Experts of a small language model.
Size: 12 layers, width 256, vocabulary 4096, 69.5M parameters.
Training: a variant of Muon for the experts, 481M tokens, 5848 steps.
Below are experts of layer 7 (counted from 0) of a mixture-of-experts language model. Rows are named router (the router's row for the expert) and show model dimensions 0-255. Each number is 128 + 32 x the weight over its row's rms, rounded and kept within 0 to 255.
After each expert's rows: a language model's description of what the expert responds to; "gets" lists some tokens that make up at least twice as much of what it gets as of all text. This comes from a sample of Wikipedia text that the model never trained on. Tokens count by the router's weight.

# expert 57
router [168 108 129 150 170 137 135 139 136  96  96 144  94 109 133 176  90 106 124  84 169 127 162 108  98  56 110 162 134 128 106  90  95 153  76 176 157 126 142 128 147 124 126  65 113 160 148 141 131 122 116 109 122 122 126  87  73  98 122 123  62 105 173 161 156 104 162 105 119 164 108 111 142 120 112 165 175 119 125 147 120 113 127 135 148 103 202 107 141 125 105 132 134 126  46 130 139  82 133 160 155 219 169 129 119 107 121  92 156 109 180 183 166 128 150 107 140 199 120 124 101 147 137 180 132  95 124  99 143 110 173  86 162 113 133 108 160 134 115 142 175  51 149 113 163  86 155 129 109  90 220 158 144 177 139 161 140 132 110 148 150 156 151 116 167 182 138 163 154 118  99 103  98 130 156 166 167 139 124 124 159 102 153 117 167  90 128 145  94  66 110 123 149  85  99 114 111 131  99 169 142 170 131 111 168 125 100 127 152  94 170 128 194 143 139 137 114 127 144 102 143  97 146 164 146 132  85  72  85 173  89 146 162 175 114  69 106 177  33 131  49 115 147  77 105  52 105  60 192 120  85 148  93 129  80 115]
It responds to: Century digits of years
gets: "20", "19", "18", " /", "17", "16"

# expert 47
router [167 136 132 127 129 101 151  86 114 137 167 130 152 134 147 140 131  99 172 136  25 151 130 107 107 141 157 169 171 121 117 146 174 124  79 121 173 115 120 134 133  60 136 118 156 127 119 113 114 140  97 151 144 143 103 137 159 126 166 115 189 119  53 131 185 116 116 165 101 189 112 139 140 174 112 110 145 122  12 146  77 173 123 162 119 175  98  93 152  97 144 124 128 144 169 113 154 138  73 146 113  88 137 130 146  97 105  98 141 131 131 145  94  97  91 153  86  93 133 107 176 151 133 141 194 142 114 100 177 225 105 187  97 120 128 127 118 149 141 131 158  87 160  86 141 179  91 151 102  69  94 155 145 166  59 120 187 108 141  96 115 119 123 100 121 153 127 118 177 130 134 113 204  58 116 147  91  64 161 135 169 138  93 147 143 131 169 162 110 145 154  61  79  82  96  27 129 139 184 148 159 115  48 150  99 128 187 143  81 126 110 146 114 127 170 105 146 110 111 120 144 128 120 148 157 124  99 146  84 129 160 130 172 173 128 128 154  86 118 129  81  71 140 108 151 125 140 150 107 133 115  92 129 123 133 163]
It responds to: Mid-word Latinate pieces
gets: "m", "r", "ay", "qu", "end", "ign"

# expert 38
router [143  86 116 142  68 144  53 139 180 110 140 226 155 109 135 135 114 146 147  43 104 109 126 164 109 180  95 174 103 113 189 126  54  98 141 134 146 125 133 136 135 106 104 123 166 152 152  99 102 118 176 118 167 133 132 170  97 117 131 147 179  40 121 161 162  99  65 101 152  81 119 151 159 102 136 170 122 187  80 195 110 107 140 108 146 120 141 182 145 144  89 138 109  99 157 105 110 110 132 173 108 129 105 130 147  87 148 106  90 130  76  88 163 119 170 168 113 149 132 148  99 122 157 103 152 124 121 137  98 131  95  97 175  76 157 119 130 165 116  95 105 149 124 220 114  87  71 208 107 140 144  83 196  94 177 159 143  59  74 148 115 151 139 126 171 149  94 112 121 128 136 146  83  91 168 173 171  98 121 133 166  55 131 141 121 164 123 149  91  85  87 132 140 153 134 122 121 133  99 144 106 126 167 174 180 110 116 146 167 158 116 108 114 114 160 118 150  77 182 140 136 123  88  84 164 111 123 127 124 124 100 150  90 104 161 135 134 172 156 102 128  90  59 110 136 137 112 148 139 146 165 131 127  78 185 130]
It responds to: Preposition in and prefixes
gets: " in", " In", " of", "In", " con", " ex"

# expert 49
router [194 111 124 157 115  73 125  98 147 202 154 113 164  58  86  65 140 129 155 151 155 100  72 130 116 123 132  88 120 201 165 129 136 144  95 111  94 102  38 139 150 182 144 123 139 118 130  98 109 164 108 158 147 195 143 123  68 147 139 118  90 135 126 106  94 146 113 120 138 201  88 117 140 153 176 157 130 156 168 130  86 121  59 111 144 176 132 162 104 165  72 102 102 118 114  96  96 100  72 143 138 124 178 198 113 130 117 114 147 123 132 143 114 154 133 115 122 134 176 158 175 123 130 149 110 157 167 105 150  76 135 122 120 133 123 102 116 110 153 127 151 150 163 106  71 170 165  84  45  89  94  86  86 191 181 106 149 105  96 120 147 144  99  90 137  90  96 119 193 132 134  76 116 103 148 139 105 135 145 108 165 160  99 157 163 112 107 144 129 138 108 108 143 134 158 150 128  54  95 126 113 149 151 139 141 198 141 172 151 149 104 157 148  52 133 104  88 116 139 119 119  87  82  76 138  57 160  91 132 101 113 150 166 177 144 130 124 167  82 152 162 162 116  97 147 129  94 125 114 161 176 129 100 185  84 191]
It responds to: Word-middle stems
gets: "il", "re", " public", "ort", "el", "in"

# expert 50
router [144 160 133  99 159 126 117 102 109 124 104 126  67  87  91  88  67  74  65 100 137 121  73 131 157 139 109 155 135  88  53 186 114 144 104 156 118 113  94 121 170 117 114 121  68 161 127 101 135 136 149  95 187 112 159 104 100 128 107 185  87 106 117 140 188 111 206 110 112 194 107 119 139 139 151 107 184  83 116 163 103 134 158 116 184 191 144 174  96 107 130 114 105 206 101 132 145 142 135 111 170 162 107 148  94 188 119 125  36  99 131 133 161  88 150 142 159 139 190 120 125 125 134  84 141 118 123 131  53 175 119 123  55 122 118 122 134 115 121 126 164 122 123 120 142 144 154  99 103 162  92 134 139 123 127 191  29 153 150 180 127 130 178 158 135 103 142 132 137 154 145 137  73 119 100  95 100 146 136 156 123 165 126  83 107 190 148  99 128 140  91 130 120 210  87 188 119 137 132 134 114 104 166 174 134 101  66 158 175 122 193 122 121 136 131 115 135 137 172  96 142 161 116  64 123 108 175 152 124 195 164 139 144 126  94 181 129 100 160 147 110  97 134  96 142 127 134 177  94 129 111 118 181 112 109 144]
It responds to: Colons and list markers
gets: ":", " |", "-", "):", " -", "',"

# expert 59
router [137 105 127 135 109 105 154 177 124 106 181  77  81 177 171 104 130 194  98 109 146 180  93 114 236 113 117  94 154 106 133 126 178  90 120 112 153 135 101 124 151  91 155 146  93  84  90 116 133 132 113 144  74 106 155 139 151 163  89 168 131  93 148 102 143 119 140 103 116 114 123 150 100  90 105  75 143 158 166 135 155 135 123 124  69 152 121 154 119  83 124 137  62 205 136 131 133 108 180  94  63 125 130 149 123 100 154 140 149  75 131 121 133 114 127 101 152 134 157 136 126 152 200 128 133 159 119 176 201 102 101 109 168 117  91  75  35 143 139 136 123 125 100 129 126 138 113 187  92 107  33 115  87 105 162 173  88 147 151 118 125 139 112  72 114  80  88 143 130 152 123 167 129 145 163 161 113 124 148 117 141 167 117 147 153 128 122  78 193 193 167 129 106 106  91 107 168 142 100 137  86  87 114 128 128 130 114 138  77 138 193 169 137 127 205 131  76 116 164 109  98  69 122 155 104 169 104 116 142  52  68 164 135 126 106 140 131 132  97 138 120 155 162 187 129  92 137 178 148 143  97 131 119 194 165  93]
It responds to: Census demographic nouns
gets: "%", " people", " |", " population", " age", " children"

# expert 1
router [146 128 167 166 121 180 180 158 114  83 167 128 167 140 118 161 143 185 174 171 141 133 103 104 133  84 107 125 147 146 126 110 110  72 122 181 136 154 152 151  44 128 160 129 109 138 182 137 155 113  84  82  63  89 150 119 136  85 110 107 117 121  76  44 105 101 108 132 158 194 111  80 134  93 144 145 151 160 149 131  89 132 110  94 101 132 110 156 139 138 115 109 173 164 197 137 137 102 141  73 151  99 179 113 118 110 173 137 112 165 113  87 124  85 124 115 115 164 134 139 140 138 133 164 145 186 179 151 197 126 113 115 172 132 108 136 104 109 165 171 147 186  86 137 158  90  89 116  83 107 125 128 148 132 171 118 124 154 148  51 144 112 129 163 101 130  51 181 113  94  84 121  80  46 123  53 154 150  82  50 123  77 120 123 130 158 140 159 159 119  80  78 118  99 148 164 132  87 125 135 144 100 126 155 143 104 186 117  82 107 202 158  97 113 139 129 116 150 107 132 108 115 122 121 187 112 135 118 137 167 168 120 132  60  93 131 181 138 196 102 140 142 178 156  71 111 110 112 125 120 139 130 145 159 159 109]
It responds to: Possessives in election text
gets: "'s", " his", " the", " her", " him", " their"

# expert 32
router [140 137 147 121 152 106 119  75 140 135 118 152  91 111 123 100 140 106 138 108   0  67 119 142 140 143 106  88 158 154 146 100 174  90  85 130 134 131  65 152  94 167 112  97 137 131  57 102 153 110 189  86 160 163 142 118 139  84  92 169  70  84  83 114  91 132 118 150 145 179 108 130  93 120 150 134 103 176  96  53 123 115 186 121 142 157 166  95 161 162 161 116 100 149 149 133 131 129 115 119 125 140  91  86 111 110 130  99 123 102 154 133 172 109 184  89 157  99 113 104  68 133 135 174  67 160 101  70 115 103 130  63  99 135 132 126 182 135 161 180 122 176 141 106 122 137 180 124 128 173 114 169 151 133 118 159 145 154 158 133 105 174 110 142 124 151 161 133 110 127  70 101  95 129 153 117 130 154 202 182 139 124  64 123 153 185  93 152 127  70 127 165 155  95 117  88 176 100 125 132 109 142 111 123  59 174 214  85 164  78  92 133 129 139 130 153 118 154 148 131 121 113 159 144 124 134 160  93 150 109 127 179  95 185 187 145 142 104 120 185 134  96 157 111  95 138 181 124 116 113 167  84 183 174 135 122]
It responds to: Verb inflection endings
gets: "ed", "ing", "ated", "ted", "ized", "led"

# expert 33
router [157  97 148 118 109 145 120 155 159 156 137 186 169  58 131 170 131 150 100 129 127 112  93 167 124 166 133 104 105 133 183 138 113 116 158 146 110 131  90 169  97 115 184 110 131  62 124 226 143 121 174 139 166 145 146 112 105 156  79 121 116 156 101  98 124 102 100 106 194 125 193 153  83  83 105 135 116 121 136 212 116 119 122 166 119 167 141  87  33  87  92 138  77 139 100 196 159 160 148 124 155 103 126 107 147 102 152  89 123 106 123 163 122 181 139 103 149 130 113 105 106 132 111 183  93 119 147 159 135  69 109 119 149 108 123 138 110 128 121  75 172  82 104 142 122 154 104 121 163 138 103 120  88 181 157 147 111 172 131  42 147  55 137  65 143 166  89 146 125 187 122 135 219  91 127 160 156  78 127 115  72 153 138 161 108  88  82 153 134 148 142 145 123 132 141 152 124 148 101  92  83 110  67 154  91  70 136 160  95  96 113 155  95  84  46 151 175 160  94 110 161 173 124 118 160 111 141 128 132 133 174 150 127 130 144 122  97 115 136 114 143 122 108 186 127  95  81 132 112 196 119 113  86 137 102 153]
It responds to: Infobox field initials
gets: " G", "G", " g", " N", " Q", " F"

# expert 58
router [172 129  87 159 147 186  70 122 189 115 152 115 174 159 139 156 137  87 113  94 145  75 117 125  87  98 152 144 170 158 145 102 107 133  92 139 114 143 127 142 126  96  98  91 152 160 118  91  80 108 109 140 111  90 165 104 144 146 175 168  84  83 159 104 130  72 108  97 125 142  91 139 117 150  88 136 173 156 234  84 166 132 157 151 118 127 150 113 151 156 105  94  90 117 164  79 144 122 110 127 157 124 105  97 142 155 163 127 144 125 115 102 109 125 113 127 108 144  89 104  91 140 137  96 129  67 117 129 149 124 145 118 104 118  63 106 139 165 123 137 106 145 159  78 105 180 185 144 105 195 131 105  49 150 100 127 105  98 186 165 126 166 116 158 127 108 146  93 158 124 224  91 143 127 173 120 162 131 170 169 127  82 132  97 129 109 104 106 135 149 130  72 141 120 131 107 110 105 164 104 108 158 199 120  98  84 158 135 150  63  91 139 153 192 121 168 168 130 143 110 140  85 113 138 153 114  89 198 167 133 125  72 158 176 115 176 160 138 169  64 185  33 126  94 132 166 144 124 198 133 125 121 113 123  65  85]
It responds to: Year final digits
gets: "09", "15", "07", "08", "21", "06"

# expert 19
router [119 121 154 128  93  59 195 113 126  82 147 169  87 107 132  76 148 130 127 112  82  54 118 136 110 144  76 143 134 141 161 101 125 133 178 156 110 123 152 177 162  82 143 101  82 125 145 132 109 124 139  85  56 143 138 131 108 133 125 143 147 115 156 139  98 162 123 159 140 100  73 132 107 119 132 146 113 185 168 150 110 120 110 211 134  60 162 139 125 129 164 115 104 126 112 113 172 130 109 155 108  57 195  89 159 139 142 129 181 146 109 124 159 134 197  89 116  92 137 117 173 147 115 149 146 182 193 168 114 120 103 179 132 154 149  38 118  92 136 123 116 101 114 153  85 181 142  94  84 123 133 141 155 119 103 135 131 109  73 126  96 104 121 167 124 119  93 152 183 137 150 146  71  96 107 140 102  82 121 135 122 222 110  78 115 141 140 137 181 126 130 197  67  99 139  89  78 106 151 186 146 132 141 100 123 154 113 127  99 147 129  97 104 101 184 139 162  90 133 158  96 163 184 136 120 149 145 116 228  83 116  93 152 137 100 123 152 108 158  98 153 117 167  72 159 181 136  76  75 164 118 138  99 111 162 157]
It responds to: Word middles, quantifiers
gets: "ent", " other", " comp", " per", " some", " cons"

# expert 22
router [136 175 117  95 108 174  53 146 193 144 176 126 156 111 142 163  51 135 146 105 109 177 127 101 123 203 128 162 118  87 141 144 107 109  85 134 146  99 133 141 125  94  81 136 208  88 142 134 144 163  73 113 102  94 101 129 148 132 145 122 105 142 110 139 194 147 140 110 201 113  84 135 118 151 154 140 118 140  73 150 123 129 156 191 116 143 143 116  89 108 172  98 144 132 150 111 139 198 172 112 226 107 144 102 134 125 114 133 125  99  82  94 123 186 147 104  98 170 110 125 162 107 148 146 146 168 109 192 113 156  63 102  64 114 107 135 158  95 144 146 146 139  94 129 109 111  97 178 112  85 165 107 186 149 152 129 148 136 112  64 112 132 129 122 141  93 128 100 142 100  90 159 203 123 154 102 134 108 103  90 149 138 123 131 115  87 141 151 154  79 107  92 145 108 122 180  95  73 119 134 161 143 190  52 191 104 108 141 174 174 118  88 139 152  84 133  80 162 152  94  71 139 143  57 127 125 142 150 115 141 112 146 106 153 150  90 163 141  99 113  70  92 141 102 136 158 132  55  60 134 154 114 162 164 103 135]
It responds to: Dates in biographies
gets: "19", "18", "20", "17", "15", "25"

# expert 20
router [114 148 213 187 159 130 106 151 135 103 144 130 141 149 144 125 145  88 166 121 120 140 167 114 150 152 200  71 141 110 119 135 139 161 148 102 137  83 129  86 105 126 156 186 123  90 164 191 116 118 117 206  81 159 147  89 135 164 128 138 159 154  97  83 144 114 123  85 124  87  80 168 165 144 119 103 142 109 108  58  94  90 159  99 130  97 137 115  78 182 168 112 145 141 240 144 131  92 134  89  94  81  96 156 160 106 158 136 117 163 187  94 143 123  68 128 140 103 122 133 144 131 149 166 158 146  73  71 129  99  53 133 134 158 110 117 101 105  82  98 115  84 210 177 141 110 142 143 170 123 134  76 104 117 148 115 110 125 145 113 133 123 104  95  94 180 145  91  97  94 132 145 131 111 118  95 106 118 132 160 127 144 134 130 116 122 136 127 198 141 180 147 131 135 142 141 113 127 185 130 107  89 174 125  91 146 136 115 123 129 159 104 152 131 200 137  71  78 143  92 169 139 129 127 118 143 115 130  91 149 126  94 164 120  88 103 133 213  90  91  99 167 124  95 106 118 245 113  86 122  99 180 143 184 137 107]
It responds to: Table numbers and separators
gets: " |", "0", " ", "1", ";", "2"

# expert 42
router [152 128 114  99  83 106 106 156 136 173 123 130 108  62 138  82  78 154 122  91 139 173 170 147 110 101 121 150 153 140  77 134  33 127 193 144 171 171 124 125 155 124 197  99 145  84 117 108 142 101 104 129 146  80 196 134 129  98 129 160 129 164 101 162 147 139 151 102 118 124  98 160 153 113 157 149  61 119 110 134 188 168  78 137 179 116 136 122 174 115 159 124 131  90 115 187 162 105 148 125 132 158 130 155 161 128  79 134 122  82  98 119 167 106 154 129 136  99 120 140 168  90 166  66 171 123 105 197 103  49 122 143 116 144 170 158 137 100  69 110 159 162 132 139 183 116 124 157 135 178 163 205 115 158  73 118 154 100 196 100 147 172 132 107  53 134 151  90 138  73 138 149  83 111 129 105 144 112 156 110 153 128 143  88 105 179 106 128 129  73 143 113  96 112 157 155 128 116 103 157  72 130 127 163 169 214  98 127  73 115 100 108 128 148 170 133 125 119 100 126 163  92 112 147  71 132  88 212 146 150 124 135 110  91 168 123 168 145 117 136  89 148 138 129 158 114  79 191 157  56 133 123 147 116 159 120]
It responds to: Line-ending breaks
gets: "\n", ")\n", " |\n", ".\n", " pre", ";\n"

# expert 40
router [128 158 104 121 155 149 129 159  93 149 142 134 119 149  77 137 108 168 121 136  95 165 103 218 161 168 126 150  91  92  90 116 104 165 130  53  87 123 155 165 141 100 121 111 121 127  97 137 143 168 183  97  99 117 149 152 142  81 100 138 105 113 133 147 112  96  70 114 110  86 107 141 139 127  72 221 144 143  37 161 139 121 109  80 159 146 141 158 134 139  82  82 141 121 132 141 123 135 112 106 101 147 103 118 121 157 103  99 160 126 104  88  78 212 141  91 184 127 149 125 163 133 114 119  94 140 136  71 158 157 175  88 160 153 138 194 132 127 112  73 144  95 114  56 151 115 120 157 111 109 138 109 145  94 166 115  70 141 158 149  99  95 136 115 176 184  72  87  71 138 163  72 174 153 168 108 172 165 179 132 136  58 107 145  91 101 146 113 119 178  99 174 157 128 102 138 169 149  95  94 144 115 164 150 101 153 175 146 114 190 129 120 119 146 162 100 117 159  87 196 118 146 183 164 108 149  72 140 136 132 134 144 115 118 119 174 180 149 134 127  78  80  89 127  96 104 127  52 105 131 147 159 164 100  77 103]
It responds to: Capitalized word-initial letters
gets: " S", " M", " L", " T", "M", " J"

# expert 53
router [115  93 134  88 140 101 129  82 116 115 177 153 143 138 115 119 127 114 101 124  75 113 110 202 172 157 118 110 148 162  82 126 131  52 140 130  40  96 133 140 155 122 137  69 201 158  64 124  90 128 243 129 128 179 163 160 153 152  80  99 138  77 141 155 120 134 103 180 135 125 112 113 122 101 142 117 135 107 160  93 145 121 124 155  86 189 148 138 107  83 103 119 106 120 140 117 134 149  90 145  66 117 169 117  88 135 171 133 102  83 152 173  99 102 127 112 105 138 149 155  97 122 109  83 121 106  78  80 174 147 164 125  74  95 136 169 161 131 119 119 172 209 169 142 155 115 140 130 120 207 122  66 137 142 143 159 182 172  85 192 114 120 125  96 151 115 161 129 144 136 161 128  63 156  70 123 149 105 148 122 136 128  95 110 139 124 146 123 162 101 134 135 131 106 115 129 146 125 156 161  96 100 178 129 166 140 104 140 174 144  89  99 128  79  98 139  97 138 160  85 172 133  94 143 156 120 125  96 158 167 119 120 181 171 135 152 196 100 206  92 106 141 167 107 138 139 111 114 136 146 202  53 162  66 138 142]
It responds to: Relational prepositions after nouns
gets: " of", " by", " with", " to", " from", " for"

# expert 63
router [117 121 128 194 140 106  85  87 148 164 163  85 144 118  97 137 106 147 154  78 118 147 108 123 117 123 150 146 104  51 132 128 163 185 131 106 133 145 168 124 127 117 141 108 128 120 118 129 202  88 105 102 106 165 112 161 108  88 129 145 148 126 134 119 133 191 153  65 140 126 230 148  97 124 113 176 104 133 141  91 116 157 102 106 134 144 138 152 117 161 112 189 119 181 100 173 112 112  76  70  79 141 131 209  66 129 125 160  92 155 144 103 109 135 154 135 138 150 204 129 111 160 132 141 141 115 113 120 150 102 124 165 148 149 118  91 159  83 138  40 108 147 120 117 114  95 108 132 129 118 150 158 132  87 169 158  58 168  88 120 132 114 129 195 151 130  85 164 109 178 101 121  79 142 110 102 107 136  95 115 169 105 126 199 157 151 125 125  87  73 133 143 139 195 129  92 103 122 119 148 111 122 108 113 154 205 130 112 138 179 141  97 154 225  55 139 157 108 161 163 104 113 122 123 140 131 108 144 141 188 145  88 107 158 170 111 120  88 162 140  81 160 148 134 153  98  93 170 193  68 118 173 118  50 162 107]
It responds to: Table column separators
gets: " |", ";", " /", ");", "):"

# expert 24
router [152 144  94 123  65 117 136  56 149 101 143 125  79 120 191 159 149 139  91 153 195 164 103 100  92  89 157  86 173 152 117 154 212 146 136  83  80  89 133 123 138 156 127 143 130 157  81 205 102 125 141 108 120 149 160 156 178 140 103 109 123  74  75 108 138 104 166 178 114 128 129 161 111 100 126  93 163 172 133  75 106 139 116 168 179 169  97  98 124 132 157  91 176 123 133 132 142 107 144 102 174 171 104  59 159 112 112 102 109 107 136 175 188  73 121 121 206  80 130 174 150  86  90 159 125 169 160  93 194 125  83 109  95 109 151 115  99 127 115 155 106 180 156 154 112 131 179  91 194 151 111 142 100 130  99 107 126 136 151 125 116  68 140 108  47 129 157  83 158 127 113 125 127  95 161 124 122  42 119 212 132 104 128 128 109 129 137 116 100 137 146 143 128 112 148 128  93  80 120 166  96 100  87 153 148 113 121 116 139  44 108  90  89 128 126  95 121 126 139 104 157 149  70 173 164 155 134 119 169 123 124 146 103 141 139 146 182 167 152 123 132 134 201 107 142 112 141 121 141 193 109 152 134 177  94 111]
It responds to: Abstract measure nouns
gets: " first", "\"", " time", "ity", " known", " such"

# expert 41
router [114 131 146 170 169 171 109 158 115 149  98 162  76  75 112 181 122 152 158  64 118 135 126  91 119  95 125 134 189 114 129  96 186 174 152 140  87 136 124 125 105 179 121  92  99 116 114 148 119  62 140 127 138 106 160  74 139 124 103 179 139 119  94 100 199 113 182  87 139 123 158  79 130 144  64 131 188 189 140 183 171 119 165 108 138 142 139 172 120 107 152 131 143 116 167 136 131  78  95 156 138 103 164 129  64 135 139 142 132  77 144  75 110 110 157 114  72 155 136 108 101  93 120 110  73 167 164 160 148 119 107 119 102 131  84 161 109 127 172  45 166 117 115 110 150 131  87 102 155 178 155 118 120 112 161 138 115 148 190  79 133 132 169 109  65 116 121 180 127 120  82 160 104 180  67 165  86 113 119 142 143 145 101 169 123 129 123 114 127 136  94  99 107 228 122  38  80 126 141 114 108  92 210 104 102  92 168  92 137 106 153 176 126 129 133 201 134  73 100 160 134 172  92 160 142 134  96 138 144 150 124 132 152 132 178 120 118 153 128 148  98 105 134 181 146 180 137 142  81 154 101 172 148 135 104 132]
It responds to: Cell pipes after numbers
gets: " |", "th", ";", "rd", "nd", "st"

# expert 11
router [ 94 102  85 153 100 102 142 147 116  96 131 138 116 124 145 117 163 143 187  63 107 133 186  70 118  88 102 128 132 159 110 110 169 145  98 102 109 128 130 100 131  63 116 155  77 123 184 113 149 129  94 106 133  83 145 140 136 147 135  57 127 132 121 150 165  62 132 148 148 119 153 190 221 136 125 158 125 143 144  74 116 113 108 131 103 125  93 114 189 107 116 208 178 133  83 100 140  76 120 128 109  79 112 120 116 117 144 135 119 164 154 139 153 162 145 152 133  85 176 170 174 155 134 134 167 180  89 108 103 136 109 100 173 175 118 155  45 166  85 146 152 151 151 164 184  84 163 117 173 186 159 171  93 126 166 102 127 143  91  96  95 109 113 148  73 132 157 140 149 175 176 112 162 109 166  59 112 109 115 129 120 122 174 100 152  84 157  60 159 152 137 121 116  76  53 142  64 114 128 107 142 121 130 135  90 150 122 105  52 138 165  96 122 187 144 169 102 182 160 107  84 102 127  83  93  96 124 103 142 144 134 127 128 139 140  57 117 165  89 190 124 142 132 150 156  78 176 110 153 120  87 128 122 150 127 145]
It responds to: Counts in sports results
gets: " ", " ent", "2", " three", "3", " four"

# expert 29
router [114 112 144  98 181 149 111 130 108 104 170 148 128  63  94 141 124 165 168 136 144 146 166 104 139  70 125 129 189  90  98 141  75  84 159  76 123 125  94 139 133 114 119 109 146 121 117 125 122  96 153 110  89 140 162 151 164 138 130 116 102 121 167  90 113 146 169 104 134  73 134  99 109 112 205  67 102 124  97 115 135 133 184 119  64  86 116  73 167 132 114 173  70 128 199 125 108 144 150 168 113 142 120 172 165 104 159 151 141 103 131 121 132  69  93 164  81 123 159 115 119 120 139 132  80 169 145 122 122 119 134 169  96 126 148 177 182 130  96  52 161  70 144 132 106 124 124 150  94 156 124 183 135 124 133 143  75 125 178  88 130 138 101 123 101 151 162 117 137 152  90 111 173 130 135 109 131  84 127 128 160 186 138 108 125 165  95 126 161 177 157 158 140  78 174 164 159 132  88 114 124 135  83 135 214 102 117 139 154 116 216 132  76  99 111 112 153  90 178 148 130 130 118 109 175 138 121 215 207 140  95 102 113 101 115 126 134 113 104 108 229  85  77 116 166 112 166  83 193 146 152 205 112 115 119 118]
It responds to: Table row starts
gets: "|", " |\n", " res", " Res", "|---|---|---|---", "|---|---|---|---|\n"

# expert 5
router [153 139  82 125  99 201 152 120 120 116 179 143 103 118 117 148  98 112 138 145 107 115 120  85 174  99 100 167 105 153  85 143 151  93 146 179 119 153 192 159 193  93 167  87 142  89 134 130 138  86 136  60 118 102 105  77 128 168 162  97 184 102  96 135 164 106 112 131 171 137 202 120 130 117 141 110 141 147  94  49 121  83 171 103 140 125 109 101 123 157 175 133 175 151  86 146 162 138 127 102 114 157  99  95 142 143 188  89 110 103  94  56  98 108 157 147 121 109 129 116 119 125 157 158  86  89  77 212  88 119 123 123  77 162 126 148 111 134 167 123 129  64  89 163 188  92  94 145  95 121 119 138 102 116  97 185  83 111 108 147 162 143 130 117 155 172 120 167 123 149  89 141 100 225 121  93  77  87 147 123 120  91 137 119 125 119 104 145 122 207  86 124 173  99 170 124 145 118 135 140 138 221  83 124  86 169 162 169 161 117 188 128 154  96 134  89 155 146 135 139 122  94 168 121 150 135 141 145 108 125  93 165 132 161  95 121 137 151 153 130  93 169 101 174 132 109 141 209 161 163 106  72 119  79 129 110]
It responds to: Biography career prepositions
gets: " at", " from", " to", " of", " was", " in"

# expert 21
router [116 147 126 100 115 117 174  91 125 100 137 133 162 105 108 105 109 146  86 186 109 128 153 148 148 117 144 129  94 138 116 124 191  64 106 195 146 132 174 113 131 132 169  59 122  76 123 112 134 152 168  91 192 130 111 154 184 101  60 100 139 140 110 104  92 170 135 148 113 136 141 111 110 150  97 162 139 155 167 124 126 159 180 123 130 148 110 140 110  96 138 160  98 133 141 115 139 143 178 142 165 160 128 126 129 179  95 102 116 111 156 179 145  87 125 123 133 119  99 119 117 127 126  79  80 146 168 154 175 177 202 142 102 197 139 197  82 140 119 169 160 110 195 184  85 207 146 125 132 175 150 104 113 146 110 169 118  77 132 111  59  61 134 144  79 124 118  77 155 137  97  78  89 167  63 119 109 131 102 122 144  99  89 157 120 156 155 134 111 112  96  85  94 158  87 147 112 129 115 113 108 149 165  41 133 129 112 139 165 195  63 113  82 116 145 151  89 144  71 151 121 123 132 111  93  95 105 158 149 123 133 111  86 137 138 185 125  50 155 173 170  22 107 130 141 140 149 154 160  96 140 118 141  98 140 127]
It responds to: Definite article, possessives
gets: " the", " The", "The", " its", " their", "'s"

# expert 13
router [173 180 151 127 129 120  69 193 136 127 135 138 119  95 103 161 143 136  92 122  64 156 119 142  78 152 144  86 144  81  93 142  68 119 135 116 145 108  67 135 129 159 138 156 180  98 103 164 116 163 201 166 137 158 184 133  86 139 141 118  92 203  69  98 148 175 154  94 141  88 132  60 119 115  50 121 120 137 161 116  92 143 164 181 142 176 129 121  63 102 119 143 103 197 111 133 161 121  89 140  67  72 152 177 172 120 145 158 129 166  88 126 170 172  97  92 155  89  99 157 119 128 106 122 114 173 181 130 140 127 113 114  96 102 121 156  75 132 112 123 139 123  83 145 118 107 122 128 162  97  74 104 153 111 180  58 137 155 134  71 154  81 123 156 115 152 113 177  98  89 103 152 160 116 178 137 164 125  94 145 150 180 189  94 126 127 113 201 133 136 121 120 113 151  92 133 145 125  81 144 109 144  89 150 162 102 130 135 102 149  95 136 155 101 131 155 108 210 108 134  95 125 131 140 112 163 105  58 154 146 129  59 127 125 131 118 109 110 116 149 154 150 158 167 117 148  17 119 167 146  87 118 141 127 122  95]
It responds to: Coordinates and unit symbols
gets: " (", "′", "°", " /", "00", "2"